Weights of a small mixture-of-experts language model, trained from scratch on English Wikipedia.
Experts: 48 experts in each of 13 layers, 64 squared ReGLU neurons an expert, 4 picks a token, a softmax router, a shared expert of 64 neurons.
Training: a variant of SOAP for the experts, 490M tokens, 3212 steps.
Below are experts of layer 4 (counted from 0) of a mixture-of-experts language model. Rows are named router (the router's row for the expert), gate (a neuron's input weights, with its number), up (a neuron's input weights, with its number), down (a neuron's output weights, with its number) and show model dimensions 96-191. Each number is 128 + 24 x the weight over its row's rms, rounded and kept within 0 to 255. Numbers have three digits each.
After each expert's rows: a language model's description of what the expert responds to. This comes from a sample of Wikipedia text that the model never trained on.

# expert 45
router:116162174106088128112149169119093137120139126119134134142101098163170161134147129130110136123083150131112145166099154162098168192092081151152142153138084172123110095143117146091109107107149159121140114114068160111120146155110132111159103164080123101087140141168141142110119107102104149151
gate0:085117117150119136119187142103152123139173159116133157088129135100146110106135165142149101146119128142083138115150132149134131120153119119113078137145108071153155062130145102128152110133120138119171110142119171122089129124116152093161144115116123131124095105152129145082143113182093105172
up0:124147167165114116115187125147158109145152128104143134071126139106158123087181157144139119135092122148118096129156109142096117132142078136125122141156105087129175057113166108125158122126114105157143119131093188095112133126119136081106157122133144127129123156148121117130147111141114078167
down0:129123129098087093125167112123166110130140150134064122097151146135155131112129174167148121156113153123099117127136135150120188153144126143124088152157122122102117096131130143130156114178125182120111118156096150105151118133121143127144113137103105094037164166170147137133131123079124143132
gate1:189094121185117159064153120168130107078059128145129111182128103142127102097117130117109173122130125128120143123097157155156130134106125151125144146144063172142124132116117138089063158121139140133154168179131121104118106130122147081144092119137137162158139103131135116128147107132147119134
up1:085133127115124111183094116090138147125190139096111133071123124090110182122133128148175074146152133154122113163139128083151124113146155111154112121067135101129100125150125144148166099132157120138109106105113114121122159146163098106111148136120152122092115134144087126097147156129109130133
down1:093127099145162103131123128090134116135096132148148132117153093121143118110086168155127107148130120120104083165094105103109098134164151089171164114124148083096156108121123117123085152133144056145118136133126187116149147125129104160121166128125143158110113143109130105052118195079142080103
gate2:142099122118125102084128110141081173120131075165118156134137084104145071189142120135115162112126089159140103166117152121125160152089116134112129110186112134151093110123119108140111114112154172102139092104119155104171117123094115108131163115099155118130139134174138108124130118137141158126
up2:114113173136133171110106138089163127160178144149115137094117101146135127142118100097134139105135095156109114145145141111130126140148123116126111170170139083159095112111133160141130121154151170120103115121124122101150126155131121118137170133113178122088154145122105123177107151098116121174
down2:109143086124133140185169119135169122134152159147087130119144184131156096114155118152130108108143143165109114132118161119116159135105138144116138115093135120093123107125151125117136111161125093117172079134105098065111154146137138189153185109115136137130103159118097091158129151175116125101
Single capital letters opening a word, name or abbreviation, often after a line break, parenthesis or quote, such as C-ummings, U.S., N.E.Br.

# expert 10
router:101118140085139108124166169176116137167137160136131165111065148151136143113132126103120160110099126166111145114106140169106101158141132164105145130108138142104128138142123151096144097109117127142160091162090193126139136138140128095136101155145146097098122137157178110116130105076123133110
gate0:128081108122122128085142185123134128201135157156143148109142111120131125127096158094122134164170134141153148146106173123112158099175120155133167137129135140136109118136123130095132117148131092132151087124074094122129152163114091155166120116092125141186141142168134101156170128100103123144
up0:140104118132124138095123198105119128201113166145158142108129123112143133114093147100136153170136123142156143124119168108117143111153113171145162141112147123148095133148127120102126124148123080112131108142076095120127152163121081143170100114114142142176129156177137097144167123106095123146
down0:144092140163098127122120109136123128133138183118130112127126113146152150115120112149148075167088125127099125103133133150112139105166132086109084126126115123126096169135143128103185117116124126112133123142091092134099093151111087130128153164110145115135106112147154094107164120126114170120
gate1:137113120137151089145168163127158108109115130122112102177120177138095181135115135150146160136082124117135139109102108149109129129105093139078148106138103156165152149147111114147154104135111106124151117127118155157104121143123134169115104166138176135121133115147103102138135099095149131086
up1:137122108153099158120111107125110215115120122177145129151131107119150137140102131148129145134128112150100119169153107100129130121094159179163137121110101147082104114123117123128106127068137120115134123119127098119133087110143122072142131140144128094170139125129147126141134096132152126094
down1:152088181124186104143128130102135160126107114155161113142132112121150143138132145155100105139170155127112173126174133086120125149111116099144121112101115147089109145121121125106087109150117175109153162111103116126156127094150152155142111154080146141132173135116110134155083098174136119111
gate2:104125113140163098092121166131138148144137113138119129151149077123120149135139174105101139118127122150161114119129132095121146124170116176119128133095126103113175115112115103153126160070128150114071111073120180110161138131107139069128168136097166093122150137134126117117164148116156133062
up2:166118117110092172189145107130136111122119160129117144119096165166106086132120093151162110116110142139111148137116134153102098142104181099152133138154116166152096120135124115115138094150142125140168128186134097143090105131163113189137112135112143154130118097140139145127118129136136116195
down2:155135139152082117144093116162121148155131123122091077113115099114153132106117103149120138140104143108136125134128130118111125096113137136109117056148133095123109094127160074134180053116168104144150118125113119143145104150101094137115124130126120081155079157081122089129133105121108099114
First capitalised piece of a split proper name or title after a dash, bar or comma, such as G in Gast, Di in Diamantes, Gu in Guzman.

# expert 25
router:163128105151138117111118138105121111130150142129123103138140109153115123118168175136148119137152151107164116120132126114163142112120127096145123115137102148155107119118150116111154111109134151128144186132123135116175097122120134123140147084124137133132123140107089117119141141110119103095
gate0:191094103138144140139104075126141114123140124113119110145122153114133095144161132103149132117112089146094157119151132137163131166129112139135122135112150118188137097166154130174140125079141109117101130106153132103132136108129091109149133085107140159140128068119102171106100119147140142140
up0:080174150132115112118156196127106142147119137145142146115140106148120152105091127132112134138139171105166100140103128118090127103119143118118137130141108134068123158109122145090114122159119149122155106146105126144126116145132166155109115171154117094107148181134137080133148152108120107115
down0:132141163147119107170123111121146094119113084137123123124122127120137157171123150103106148108118128120136166155104127119173138137166139087114119123161122187168139127127190167153159146114144139085145079124173157070163095123124134106106144121120151131113152133100135141120106135097157148095
gate1:118127121104120141125090124167111112097115170112088162142144114122132113126168150110139152142134148110146114150134135106130177103146160148139099103138119107143102196129135121141151146107111153102147123130146107097117132166139163106150072112112109149139130140174098117129128134164121108138
up1:147125135151138114132160134083152149152135106155167088120110141141130144131096108141121112119130100141096145105120118144129077155108081096099160148121148153123148061139128130125104117143141111143116123132113149150143128083119082164104189139148151102113137108088149136123127129096137146123
down1:140110172124142145096126153159102169144112108100118141146174168132126106100095118148153137103103125096114143151137074135114112131117138122111119158121115128147112187146158107075128112105135173110125149125117194101151131127119159112125123152147132083098089163162122115126135077120141148122
gate2:121146125148158175101111147140106152167154119083156110064169121121136131130100101131134093084110151125166138097158085167147112117144172105114156082128133120120157175126125073140149111134133160135121132135101126097105104155116093141133142147132166144135121132117104128136155104147148168183
up2:130104125118104090143140114120145106109093128168096149195090126141112117124166146114114166158155095148099121140092170089107134133109080152140102153125113136130090068140121169112103133120134093128142106112157132156131168092150160107121117130120090115128142106140145127116097148100112101075
down2:108157114128087148115126146144116162066125105165157130117126149097113123112093114093141175142136096115079098162151085139120100111096118127113122141146101148136100196119116155122177095135155137159150157129124067141134128135126112160105171148127110112135123140080134128098141166155168123153
Suffix or later pieces that finish a word, such as guar-ant-ees, previ-ous-ly, Univers-it-aire, hect-are-s, and also American, York, born.

# expert 20
router:119127107117079146127121096146121151108109081125130130153159114127143091130164150126105117103163123142114188126125140097121095138118158125111134139104124174134143170134115139068135127093164157113140155168121136127150107121147145158126099089149136147137159165136115124099109135146127154091
gate0:132114112154087139103090138099178152131126114134107093148090107140143126136142158128082140128112104133165118110167118086160126132142148123159128182140124121057121134159102094107140094147111135119160115163146115118150129123132082132127095122117095154164131218132089118130121100139136113082
up0:134114128151093152104074136088166135142118111128114111136099117140143126132121162121073126114123113142153123118164099077175136122145142121154135195166134101056126138149109094099149101162119134110148123160155113140146146116148095134129072124130102142164135205125097104143113094156130137088
down0:136146148105139113134140080140122135139152174117099067086125119120129141128113158151119097148149139152101122136163106158122099130124146123124177141158091110126110128181081132115104125137167091121157094109131066107115129136113104122115103142112067160159157115110095102129132134120108141124
gate1:087110130146106124103147120132117154083138122151167095143102151141148115132173122164087176080156139125128130140181165093125102157134127155121170111130159147136102125119125121114081127126136116109099108073147146116117117135137149121116099107086140096107110072149112086113141108152110124125
up1:094097134153091129109144119125116147097136121143152099150110149151152123130177113154090169094160134120129134142197165094124111161142133158108169108124163150125096128111125125123076116142137113118109123074162150111124128137137143108103103109096126106112105067156104091111135115160113128120
down1:128118123120121130062189134172127069134142124138078132125121140117129166092152188145121094110162126112129134105137128091149119119134121184109094100183137114118105148106126124133117136116112156147118185142148133133142096150132120109119132140139113133107128129150133100161122064135112146140
gate2:126144105131118167118085111177139103155124084130151126102087135096151091097175137140136148110139108138132134165136107089137117117136148130132137092081129162116082078098129151144128101105125144110139134125115130129129096115155111152110103131123102119117108145118151085124114146033168178152
up2:107140104130093148154099098121144129101138166118147117147102120152135124093151096155175134093156119138129124104131094132139148139111113110143136102121154139132127135155136150114158138114095116112148186112121141140097073090129119124137098112143115056142108118123150097113103146059166146117
down2:067105106125137150143119075118072083121151123105114119141108082115123156103133121109158144123158120151111154197131113152138148105116151116146128128147102136115148137126150157110138143145139110124128132118122088150165105115136137089148147108120135135132113124101137142158108133108133155114
Short word-start or inner pieces of English words, such as re, un, con, dis, and syllables like ri in upriver, lu in reluctant.

# expert 22
router:153169111123100110143099137126123111101117137129160125121131099153165123189115107132158109179099170131160140085179159085113120149112149143128123125164117137136151143095117046142128132152129104130093148154121138142124107115127135150139141150116121158145116160135087165100196104125135132139
gate0:133148127108099130114145115163116153129083132133155159141100112135124150119157097142139144087136142124102134146139123089080095139115102108090129116114103109132091115141061097122117143127134097139126089103141128124123095164117127097144121157126122152166080099122145149125112140087117105147
up0:106121125153162123141105153095140107120170137120102098120158153115121111131102167109113122166104108136153125113115136156179169115152146161153133127125162145125161155122187154131149115138109163126133168144110117123123166091139117151112139088127147083083180169125119117131160125156133144102
down0:134141122139168097125128102130082171108137144109172092118141146156104074127125166110113153100101154096128179107138156131115139144138104149135106112163149108152114110149144132088145105142107107142168130075126109122126125066134110154105161130100086091152110117105126107178162147163141175108
gate1:144135136146131116139146139142125095153128167147111098159135150158154157120162129148135122140111173183132054107146188149135149113151124167123110109127119122138112140102100097066126113119141192189144126158115094138119140112132137126125143176141122151109133152130151144142125158120130121125
up1:107121121119125132114123110121135164109137085112130160102106101107095114132088125113131119105145100092142209157111053105129109138105118082142147147123130127118149117150156151187137151155116066083114124096165161121130117156124128124126106079114138097138118114139109104118126086145130128131
down1:115120133099115136124079101108124123138143127131107174126157121164111164127140160122150152090087127148139062118128118124096139142163131124132099121118116146132116119145164151102124093160122185095089120136143142111131143086127145155107120100091089139110167114130116127168128145152127154168
gate2:076127138133122115168093174099115118125135113151138129137125089142150094100107130128158166175133146128092119084145137124096145145118118150133116123059151118157103127104121088104148118113092115130128135118124119129154158123170070069088145110148121111130152123119115118056159128110120124140
up2:168135116119139134087153091160138143142122150113119134115135164113115163143147127128093094081133117122161137180109125139158107115147138101123134124195107139096149122146134163153108138142156134121128119142133132127103110133085181194166109138112137144125104135132142134203088127149138135122
down2:094147137097137133128136106172088116122134154132158147180132137139115150132156146129120114130129117129169142124164153099153126141104145151129105093124101117152091094113188117120171116103097084139104144121109130168157149123142143144131137108145151115095137086148111145156116109163141135138
Determiners and sentence openers in prose, mainly the, a, this, that, every, The after a full stop or preposition.

# expert 23
router:135158132122133119132130183152096120113113160121150129155110070123124152161088069131140109160088150119135155101167117080116123171092157125113164084145114145110127158122135111127137112148150117119148107125140144139135111136117148118128115151129127143122125177128116158080128104117148124127
gate0:099139104145128142141110137150133138162139142109150096134145130130117137142145114124127126154100128154115120124133186103142122130119152128138104135131193136173171111089082124086156134107121090138140134160127110134115178125129109126168121139163100080136132106161099102104137140088139115150
up0:143120161116107118127118107117121136098114107154099147138097132133155109100124152140133127105146136100137135154107085133120133117132112127114150118109059123105105146162148154155098118137130172113115136110124144109161081138133137131114139123078124162125127140108153152155124118179117136112
down0:136173092146128167138116129149098117134054092115155135121202144150082111130123135131128124129113124119123137142126088162132129143134119118095133097126145129109152119105149091142148123126147097151135131141114153153139147149141149109112107110121112115122149131138101127083103100157168081155
gate1:104119167125085121142101142143060059138186110131137142139155155163143120113122109108116137137128150119159109124145175117118152114188138125201119119108116125139099157099079123110129144156136158136140163126130136142115123133122115134096112121167146106148104114096133061066141143124141079100
up1:160130108115158135107150119117194194112081144124125112126107103081114150143127139143146123125137110138103149145118095138138099156075119128053150132142136137131153102150171146141137117102120099121130085123108111106151136130129161135177141137100121145100148137155125201193126117125115172155
down1:140126141106114095152143116091082138121122141136124148101085131148119162101133162097124120145060202122124093133143140131112126154134149143131101105151154124137121090150161084129133110125125138120120130100141101144132147169132152147138142126102088131132107064106162127122126115146166090094
gate2:126119164139148152133123114148135148128146135085148196161107135104099126144121105161112105095119092128153142130116105134124093147112127141137103076120157080099189117137142151134114168142162143119137099107138113145173137109128136139146135146134107120151145134151126132118122121122055088157
up2:121133173128148151131143112155130145100136130086133196156093131094106114148121113170107123094114093150149147115128125128141102139117128157146100075123155077095191123137160155132102161137155136109143136106147112127171152125123136136140118133129106131154130131157137129099131134114052105151
down2:101096113138121097122151135139082179115160098130191153116131133110140175130125139158180161145127136089143119096090157130106102134147108123123147163115117106143130175101111198136105102147115114167121130092156095127178141097104174132109109131169143102093084141177095070150129170116117138106
Capitalized words opening sentences or paragraphs, especially In before a date, plus The, On, For, and mid-sentence the, a, in.

# expert 14
router:145119124134151153124081108131148083181125103141127119129146102141086085105140192123131123116130125149138092134107091135117103095141099140132148115100105128174142110128149104110123145109159118146082157117138119108169119133145124101155184108128121153121137102122121134123151132121129117127
gate0:122110139145099108109148179120157128156136138182117132137118124062118109137122154113115106118129149139149165134157116110105078103106110127144116095121099144127163129112114063118105110135114083147117138151107116121133082120134114154162178161165136149134152102112112116091131111151093103090
up0:112106142151107108128144191129135121171131132181119128116114124096123113134127137117106105137128154154162160136163114089107084114135107132132129106117096142122151125128119055117128113130121109164109120138114116111135095117141113129180184163163153135145134096135097118094157118151113091088
down0:160147126098127108102149076134096117116132124061112107152110149161099133110130142116146115095141140134104105150156110137113134143069113131118117149177104156163140128183133139138096122078096178097107096107145142117202088134130092148105139129161135138147101125133136115136106137110135131132
gate1:129134119097152156122080160131110153143118149118150102105126112115109134148146160115152112117154161120136086102121123093136161126136144118157126121144098163137117131164152127169127125154141113107127114126093133105161123106123139115125158104139115129137132135104091107133113123101128093136
up1:135145125148122096111197102168138097112126123141104140146134122143153114112107076130105134153126092095111177155113121141136111149117107145093113147118153069123147127096106127109131130098121139142142140149172108153105110140113110110136083151131131146129119130121160164100133154143136173111
down1:127147100150162125128156152139108125148131099173121156091135146162125154112120160124121173122166120152107146124169115101142134114133088120127121196130097120087105130165109108146134157130092163154125138138114153156145120127151120141117097125074127087111128112100118166162114131162185174104
gate2:084108065127114149145127097138114132119174095124127115141140120160164079100132140108145124162124155146112145128153168120116159133144116139106160080143150135105136150106108127122100114124122120127130104154080110118125146139158112137104126120176092059139165115119120144135121159132135128142
up2:164155179135145113103121153117139132137086166130136139112129135104080159150128117145111117100125102119142115134104098126125094125100140112145102186113099123140110127140146141129174133126121131127124144111164153126127103121102144133157134142078148203126091153138141129139118098121113117117
down2:126114128098128138124110153143120106141105103166087140126167092119142133098119161161155128137154115108112112134149093140135136131076179127133105122139146139155114188136132111122125146162127141122127113098086136121122111126156106131118153097137119149171183130105103110094123118132105109088
Final suffix pieces completing words (priest, Christchurch, Pontefract, cisplatin) and occupation or music nouns like song, guitar, writer, politician.

# expert 24
router:100107142177190105142142155132112192135143147163121119131150172147118126120138155112163187136128158127140082125104093111144148102083108131082077149111130156130105117127152124132171178133121125121150142157128178160139134150098128148128131153147119123131137112150119119141118111120176136101
gate0:084096133132174155128128124160152105124117132118083089108167172154154121120118115116093126110099151130134137150145084153143115116105130109134138118117075062157111156151116142123156125147146124155139119140108178125144108123151142169140138134154176108091122124152113139145144085136154137122
up0:071082126121153143116094133160171114116131116095090126105156162164138117105119115145109114085098148116125151137159106143145095092096147127139140107130098053156113131163119103136150120174161110140148100136125139142165104104157111160155127161144182102085128114140118148146137105129159127127
down0:081175118111116076094129116123111117166155095120111158134113161169155126134112153104107148184125129117135162138110095111103071124143093096106096156122127145131117099109130130148101114116143109108082096168125147159110119110155121102163148100109140131155146114139189101164088140148145101121
gate1:116106125167135144118168105119162144136089131166137137139141139148109128121148120116162140112091158131104110084149064165126170130128137149076169139151138138130102139159136126149131135127145110117107179094132137155124121125146136157118203126145137122115106086156126098105119096105118113133
up1:148115174136123133123150142107140150119133127141145122137173134151141097136109125129098144133142184109100124136153093174134168149087150171118137161113123126134124167111154109085090141134109120127166137103144146144139124154111128169118158174153117141115096167141093136124121108081146121094
down1:174151096135141154136154074137140131089132100127120160111124125118102133140167085116176139131123120137141117132129157112152117142104108130145109117104117137108118171162100132128109100091102110179136106123150108079119094135124133162138169122133132139119130117127150151130087121133075157126
gate2:075092142109110096141111123142155141141161165084189110128110113143136102075122153146081157133125121155139094111116158061148115116134104172141099090132112125131095122147126131131114145115092113121130119190134151119145170129167145125132159118126129126136157125130140180155137158097126102096
up2:112113060181159083119123121143132120135125085155154120155104101119101143093125118105129091137153147152140086152094130152207112116138120089160110107131113087136146156134115123159130100129120077162103091170143140124121152120162177134142130151134107100140116143140188130123157145112134106142
down2:132131155099125115107125131117119136156152154142099118118137143139135113170105103126146141103132126144172098041122147144109161117125106157161133134119108138152111128147103139166136135127152134109134102162136158126125168117093144160097137079180134147174122120157143109187124086134150130134
Syllables inside Indian, Spanish, Slavic and Asian names and script bytes, such as ja in Gujarat, í in Darío, Ka, India.

# expert 35
router:178143120141099102169138096133116155115110105078139116128082122090104161126125139128120107149171138143117158097126109125156162129124109141162121140154154108165128133120103135089137118146119101124170154112165151071124165131116074122161171148121163100121167159119083098132105116140104148128
gate0:173117107140159112125118128139131157112074159111196143139158099108122101115050149120116116121171165180096158090109133169129165091143127104142115152132114110116121151115074138155110133144147106186110139170143125129104114157113145110131147064111093096120112122148129139158128106153119114165
up0:162130117140162113142130109114103148144100164108199145103134114072145120120116134119110153152155131161119124060148111136160180109154135140133054120137169113090091135112111149113145136154145120172138153172154139127123104088107138079105125117096106094087146150163115121094137134128116091211
down0:103109134153068122108198122135119151107137117119116153137131102104097052131102150120163150122114087094071143132120096156132123141133148109130125132092124171135141129132107130102119134146173133138125104157130114147180155161120156137108128141105083186114155111134125147142125126137145104109
gate1:103113101132149123143117117163131132118136154148124136128103145085150115094110110125119109160135154139090154105105127143121131133149112140155095102078128088120175121125116097108088105128099106122157080109129146163108138145151149133116151139129094131145139116109148113166100137094163140160
up1:153134156116100127118142125097135140141116111109139113130154121157106132147144167129150140087106105128151091148168122134148109103086154122087149160164139165130090133125133162166151141126166147142113192138113098095145112112105122142144100133139155125104103145152116149100147130167088136096
down1:120115116117101104135149117151131098154160111120152143104116097125136140152144139122169123141118142113125122133104159144148119119082181157151123122117062084132145117123172098159141099137152092114130131091120153114130145092119136109150144143107141135152104134136132127111122119130126103124
gate2:121127123138144155152085106122123149144138111176101086115079140094100123091101080117127107139134154128082094069130086130171158141117112090140138122121101121129149130144120115125154122110140139177085126153103152134139104134098139132152129170156137127108151135149160143094119128135123127138
up2:153133136127102101100175147140143101111133132072152168149169106170155126164140171131120148121123093121173165187125157126092104116127147160114117132136165137123114146108139145131117128153109109087166134088158097127123152108136119124104127090093128117153128116115096106156133137114134138128
down2:091126149146111104111116101123099084114090101131116138134113154128132109110103139097159073081121128090131097118159155123101115171154128126119105112167099136106092165095169130082118161142115141130129131142135134099141107143144166106104161167121125126132181144163121141161103114108142127173
Stem fragments inside common words before an ending like ing or ed, such as Te-ach, Pro-pos-e, gr-az-ing, Ra-gg-edy.

# expert 28
router:095113143162107063141135115105116150134135121141102123164121138150148141086120094101112164127153111145173118157115125136090123124095120131122160129153157098130114138150117157131165155109129124151139133160163166123154164138150069151111131166155167098115169160102120110147132121101156129125
gate0:154122123164121134134154124123138126134097114165124134111142175169151125118147164085103168130142153143140109127139131155152179129132100121095165092163113120135142103115146146160109132150100132140108132083122148111116148104111119175139145139123129127115152139123096111143096126140122104105
up0:152125128156109130148174136128137139114108139162127136122145189182155115108142149080101158136138152136147111139128148163143179127110109108094158096160112134126130097118132142165111131133087119136095115103139151120117143091129122175142120158125128123115161135119098119128079123138129129110
down0:145132086113151101139062128137125147127169101141128127110148131113127076103127113104090109118124116157192150157154125162115126106130122113142120160144145138117136123139137090142150126108150104136126149166115114130098103145130138131141107114156113116109143109116136141133099145155127167128
gate1:116152142140125122121116106121123116138156112143148128111150128172121085142135112092124142127162114098112158152094189126118104120116095127151127098131132112145142159114140138109123126111120130108160134151137092119160151150172100145133143045149193120094105099118142100109121119087127182171
up1:141165128158136093116166138139163126128086137162129132088133112119070162177123115070108131147116147118127128171130150101131095107096112125121108115126098084126115146134146152141100139113107091112129100098137121125134126134156121086144179142150146135113153129108148094118163140105117109138
down1:152125075136146153106130126194130139123111129083079135113144103052170137083148173151137136133125128114123171119120112149130119133127139133126131155154137115158089104123115107101121107145146152116122127165099153106115137105143099121152126145118164093136119094083150113100113068140107130121
gate2:092127165125078131134149151104092117160167115123173076123119113141127138153164083145152110148154168156126111133147116113155092126118139115168119137122125148136128107163103129180158167152069117115163113129167125098140088123134167147146094116110145121164114124096115116126114142111124114116
up2:183126097113141145127125106135148154095112170121087159138111123112126153098105172122125127112123089110124138097100129146110136147148114150109126121136140091123140127157128111081145118097175119155055133133118098144130170171146118129110193112139123137118148103131163154123161116122132131124
down2:129184103123157143128119126128082140131113156116173150106138098127141103119077100099108132154145122105130144098074133135131129147078096140111145095120135118146152133167100167131135127135151153126120155151122137120177133123145105086097107146101113144121139113107112144169172087159135140102
Inner consonant-vowel pieces of European names and chemical terms, such as ro in Chromium, lo in Chloroacetamide, ri in Rodrigo.

# expert 47
router:145088147195149157153099162127110142095089133094098142107154106157094117089186161122127119104136142118161127147125102101116070082148134157163105139113157101137105123152136103139157123133122132095088117158160111102174120100121105167131182114145163116101183119142123088136120143134145120093
gate0:102133129133120150132162190121128095159102143142099135110144140182110103126137110088133088094136127145135126127150168118124141184135128086135151121122119153112104128097140114083067164083097119150135128142109112132171165178125119129135110115125137104130122130120142101126104135120048112133
up0:154124144129126110132096066125132156101148097116156122145117105068123151113114138173135160157131121125127135167108088141117111099132136183126106164127122118142154118147113150157179102183147137103130121093127139127072117082120179128139136146138124149133126140137107141119132133129208144113
down0:162080111144145144138096137156135135132103092136139138106133113114110164119151123143155116118110128113167100083168109173159135137140109153067143122136169098151093097131157136130109139091184156120132116141176143130148103082122108096126161108100180102129139125136120117156115135149098111164
gate1:131117162161096123075116108144121146108130102142128096137106128121116116104132120094122153150130110104129145151116174106144180139166157106114151139147103110149126121190129100084102114130136150120121065118150130123140116157109146160128178119144108144115125090135131158149141127126096095140
up1:127117166166103113082120110142119147101126101143135083144092127122109100110122114110132148149123123108132135147119182106131175126161154109106130148152108105152112122195137104083103123119133151117129070134157136131144118144097149165134181111148113136118134100133134151148133127132089097139
down1:135134088099091130148133122152107116161171119118119136137054105155171102148129108107138112131129169161154082115139104126120147065122189134135129156126128118142114136127157124121122132111121128096136151145128121105123160152123099106106101136146120114165135157137136124116108153186133127156
gate2:157112162134127189151111122081083135135116123131134139132047120155096120130167092122112137127104092127149136128081104101126098124149113144132144124088137115164145117144161117143145129143123123134149154128138099131121117144157131120152137108143101150164137137122074128116122100155140098102
up2:159106162132123191149126130095090139126114127129150142126056113149093116122158098110114140137090086131154148129087094107128097109144128153138156113090151111158136105142149124145151115154109119135151149139138103127133115141163135109155132119150095144152131132111069120117129108149136109103
down2:104103122112123085158197117146120139105150102079123134126151118155112117095112136166111172132130101116118146105154111095127133159078091121120130085128147118096099147148143126144167139141137148182140124111125172123162117110121124132121159125125133102156115134141122118109143174147140137165
Inner syllables of Latinate and foreign words and country names, such as apo-ca-lyptic, provo-c-ative, va-cu-um, Italy, Romania.

# expert 5
router:101126146115185116095155139103143115131113149092123139124107151103136119150153095106127147144105162122114145120100130102110105114129125149162146126103120123087141166124137137113121096097087097152108093183116137136126138137108093158145084138132140173135126161172112140144113119144128123146
gate0:172116116130108131054142166142126105142097095118118143140176102135128112145103181131135144169115151105125064140104128152119130131135098140110145158151121121122126098174123082105067141131154118128128145136124132142138096139095110120159126135139122154161124134155132119141129128094135151154
up0:177117124125104133059137167152122110135099093118127144148182106127127124157114180131143131166107147096141075149101115149130135138137098146108138154170126128107129099161121074107071139138150133122120141132131138141140095137095116126160123135123126157145119138151130125143114128089136146152
down0:117125110138151111069137148153149141131080113143154122130120135123169154115157173133124118132152148154133154156126157124116134142145118149166093158145120129118152106160107141136154129106131130084102128131112148106131124156128111142156119157099103138109119174147081163166101125171166154131
gate1:137163130135153145089137108143157097096140116154123124096083160119097134102161123147132125077100157123089134153113128147146100139150140139139124134111118134104143108123150155100133137120125090106115116095129147138101157062129138149131117117101156117155106122176093171136124138181123138136
up1:128090116126123103153123151118111171157125145101142133173167098127163123157094139121132127166161089123157133093142127106123159112100117098116134111144138123155118150139108104169128117124144173148141139161127113113140088197128119093119146127138087127101142151079169087119128127068143121123
down1:109156085121084131114130145126117144148183123094151140136144119129090142125138100127171120124164123086098151113133095066116135111141086172149132076149112128114113118145140127090107184159167149153138102121114122202096123133102103124146127095141149149112091144135128099126162098121109118124
gate2:166140120116102129110161088133119121105096127082072180157104123118123124130133096106126106143118110125103130133097126130158097086083149125188120092121132113104119137128112097156168116124136136174103092153092123168128123108124103159123120089119114115083110112154134098082156115107078154168
up2:094122144140154135153090178132131135153164134164171081097159121133136139125118154150129141112134152130162121123158129131109166168168109141072144156143120130144143100131131161094083140130129114077138154097155133090131139149118157108141136169145141149163148137101125156167096144142166105092
down2:135149153166141135157115162101116150150145189137142155100132112105143098138113113132106150125155162098184109127143151113183138145126131151136097111100145122162129101135093071100102128117142081121133148151139118111081126139108124117123100146130127100163168131097132134122143105120151136149
First one or two letters of a word or name split into pieces, such as s-weeping, exp-lanation, cl-iff, Wa-basca, F-ight.

# expert 44
router:155163150146151105112141104170161136135088094090117145153124124095114110165169128102128173145133140135159120077172103088128114143124123113121144108160130111150175156106123100127161094115118105144132143118137169108138137095168121149144118131114140121132137160115124128157154113143149114110
gate0:106123119131162136161115140149112134135143148108101147121108097140130142122138101173113120153113135116103114146126161119169091150126157163090108097115139140145092151180073129120160106106140123088131171150150124090186141109124133134163115136113115134158114133121103171138097088100175155161
up0:155136133118098118097140108110143121120115102146156111129150162111130109132120156080147137098137117145155142107125097148085171112131090096160155153139127120116167104079184130130092154141118135168123089106102128167071115142133124123089146114148134115101143122139145086112159164154085095098
down0:123117116091102157131146164089148141159098154118099144147106152082102089124147156093162143121121118165133141131125143095091099065147140121124129156127122134149128162114131123189119102122123116084153150135145111114098120150156163114151149148123153122121118146124121134104103111176109130164
gate1:145157083120134092109173080150111138124137120131126077096105078123097136077123152160133122130122121146144177127108166120133107136119136119120170127108090148165124136078109154140153146111125159123171126167165129076148140111108115125147140108084159138124133107145126085103105131155161167112
up1:145159087126131094118167073151110141121137114129125077099106079126094134070130150159133120126120117147141170123109167125139109145116136122118168126109092145166122133077106155137148145109136166124167122170162127076149141102110122128150140106082156137121132103140123085102100137154158163114
down1:134133111127099120118099136136132116139150109157126091069107084106122114130081068160097148153128101128102161102088103109107133127115129119156133152161147133150080145138113108131124134126113163139110130161093118183123133141100103114100066135123120108124158152144100147127165188138128104167
gate2:126135155129125169145158122121167152091086171115154099215155144096113112110163155108162099129126146117109133120109147154116130104142132114150105167104152158136123107125109138113135129123121139134147153086135099088131120113132084102120147131150134130127137121124169093163162088123143122120
up2:135125103120137084121088135126101118166163089142112156038109125173147136163098106150096165130145130127157120146153114104137129157120120134104160094153103104124123138129155111136109118136145105112112106169128152161138137137128157147125112125111120130129134137141085158085090169131104124137
down2:139114120132122117134172188124146184112153156112089133089136136123137082102137165171127124161082099147098115173108147119092115121084103126149190150145118124136106134141130124097112088097137120157122129172151106138090116157092132126114115138106181127165121119141113114143152140116119143116
Word-initial prefixes and pieces such as out, comp, con, imp, pre, trans, plus the parenthesis before feet in height listings.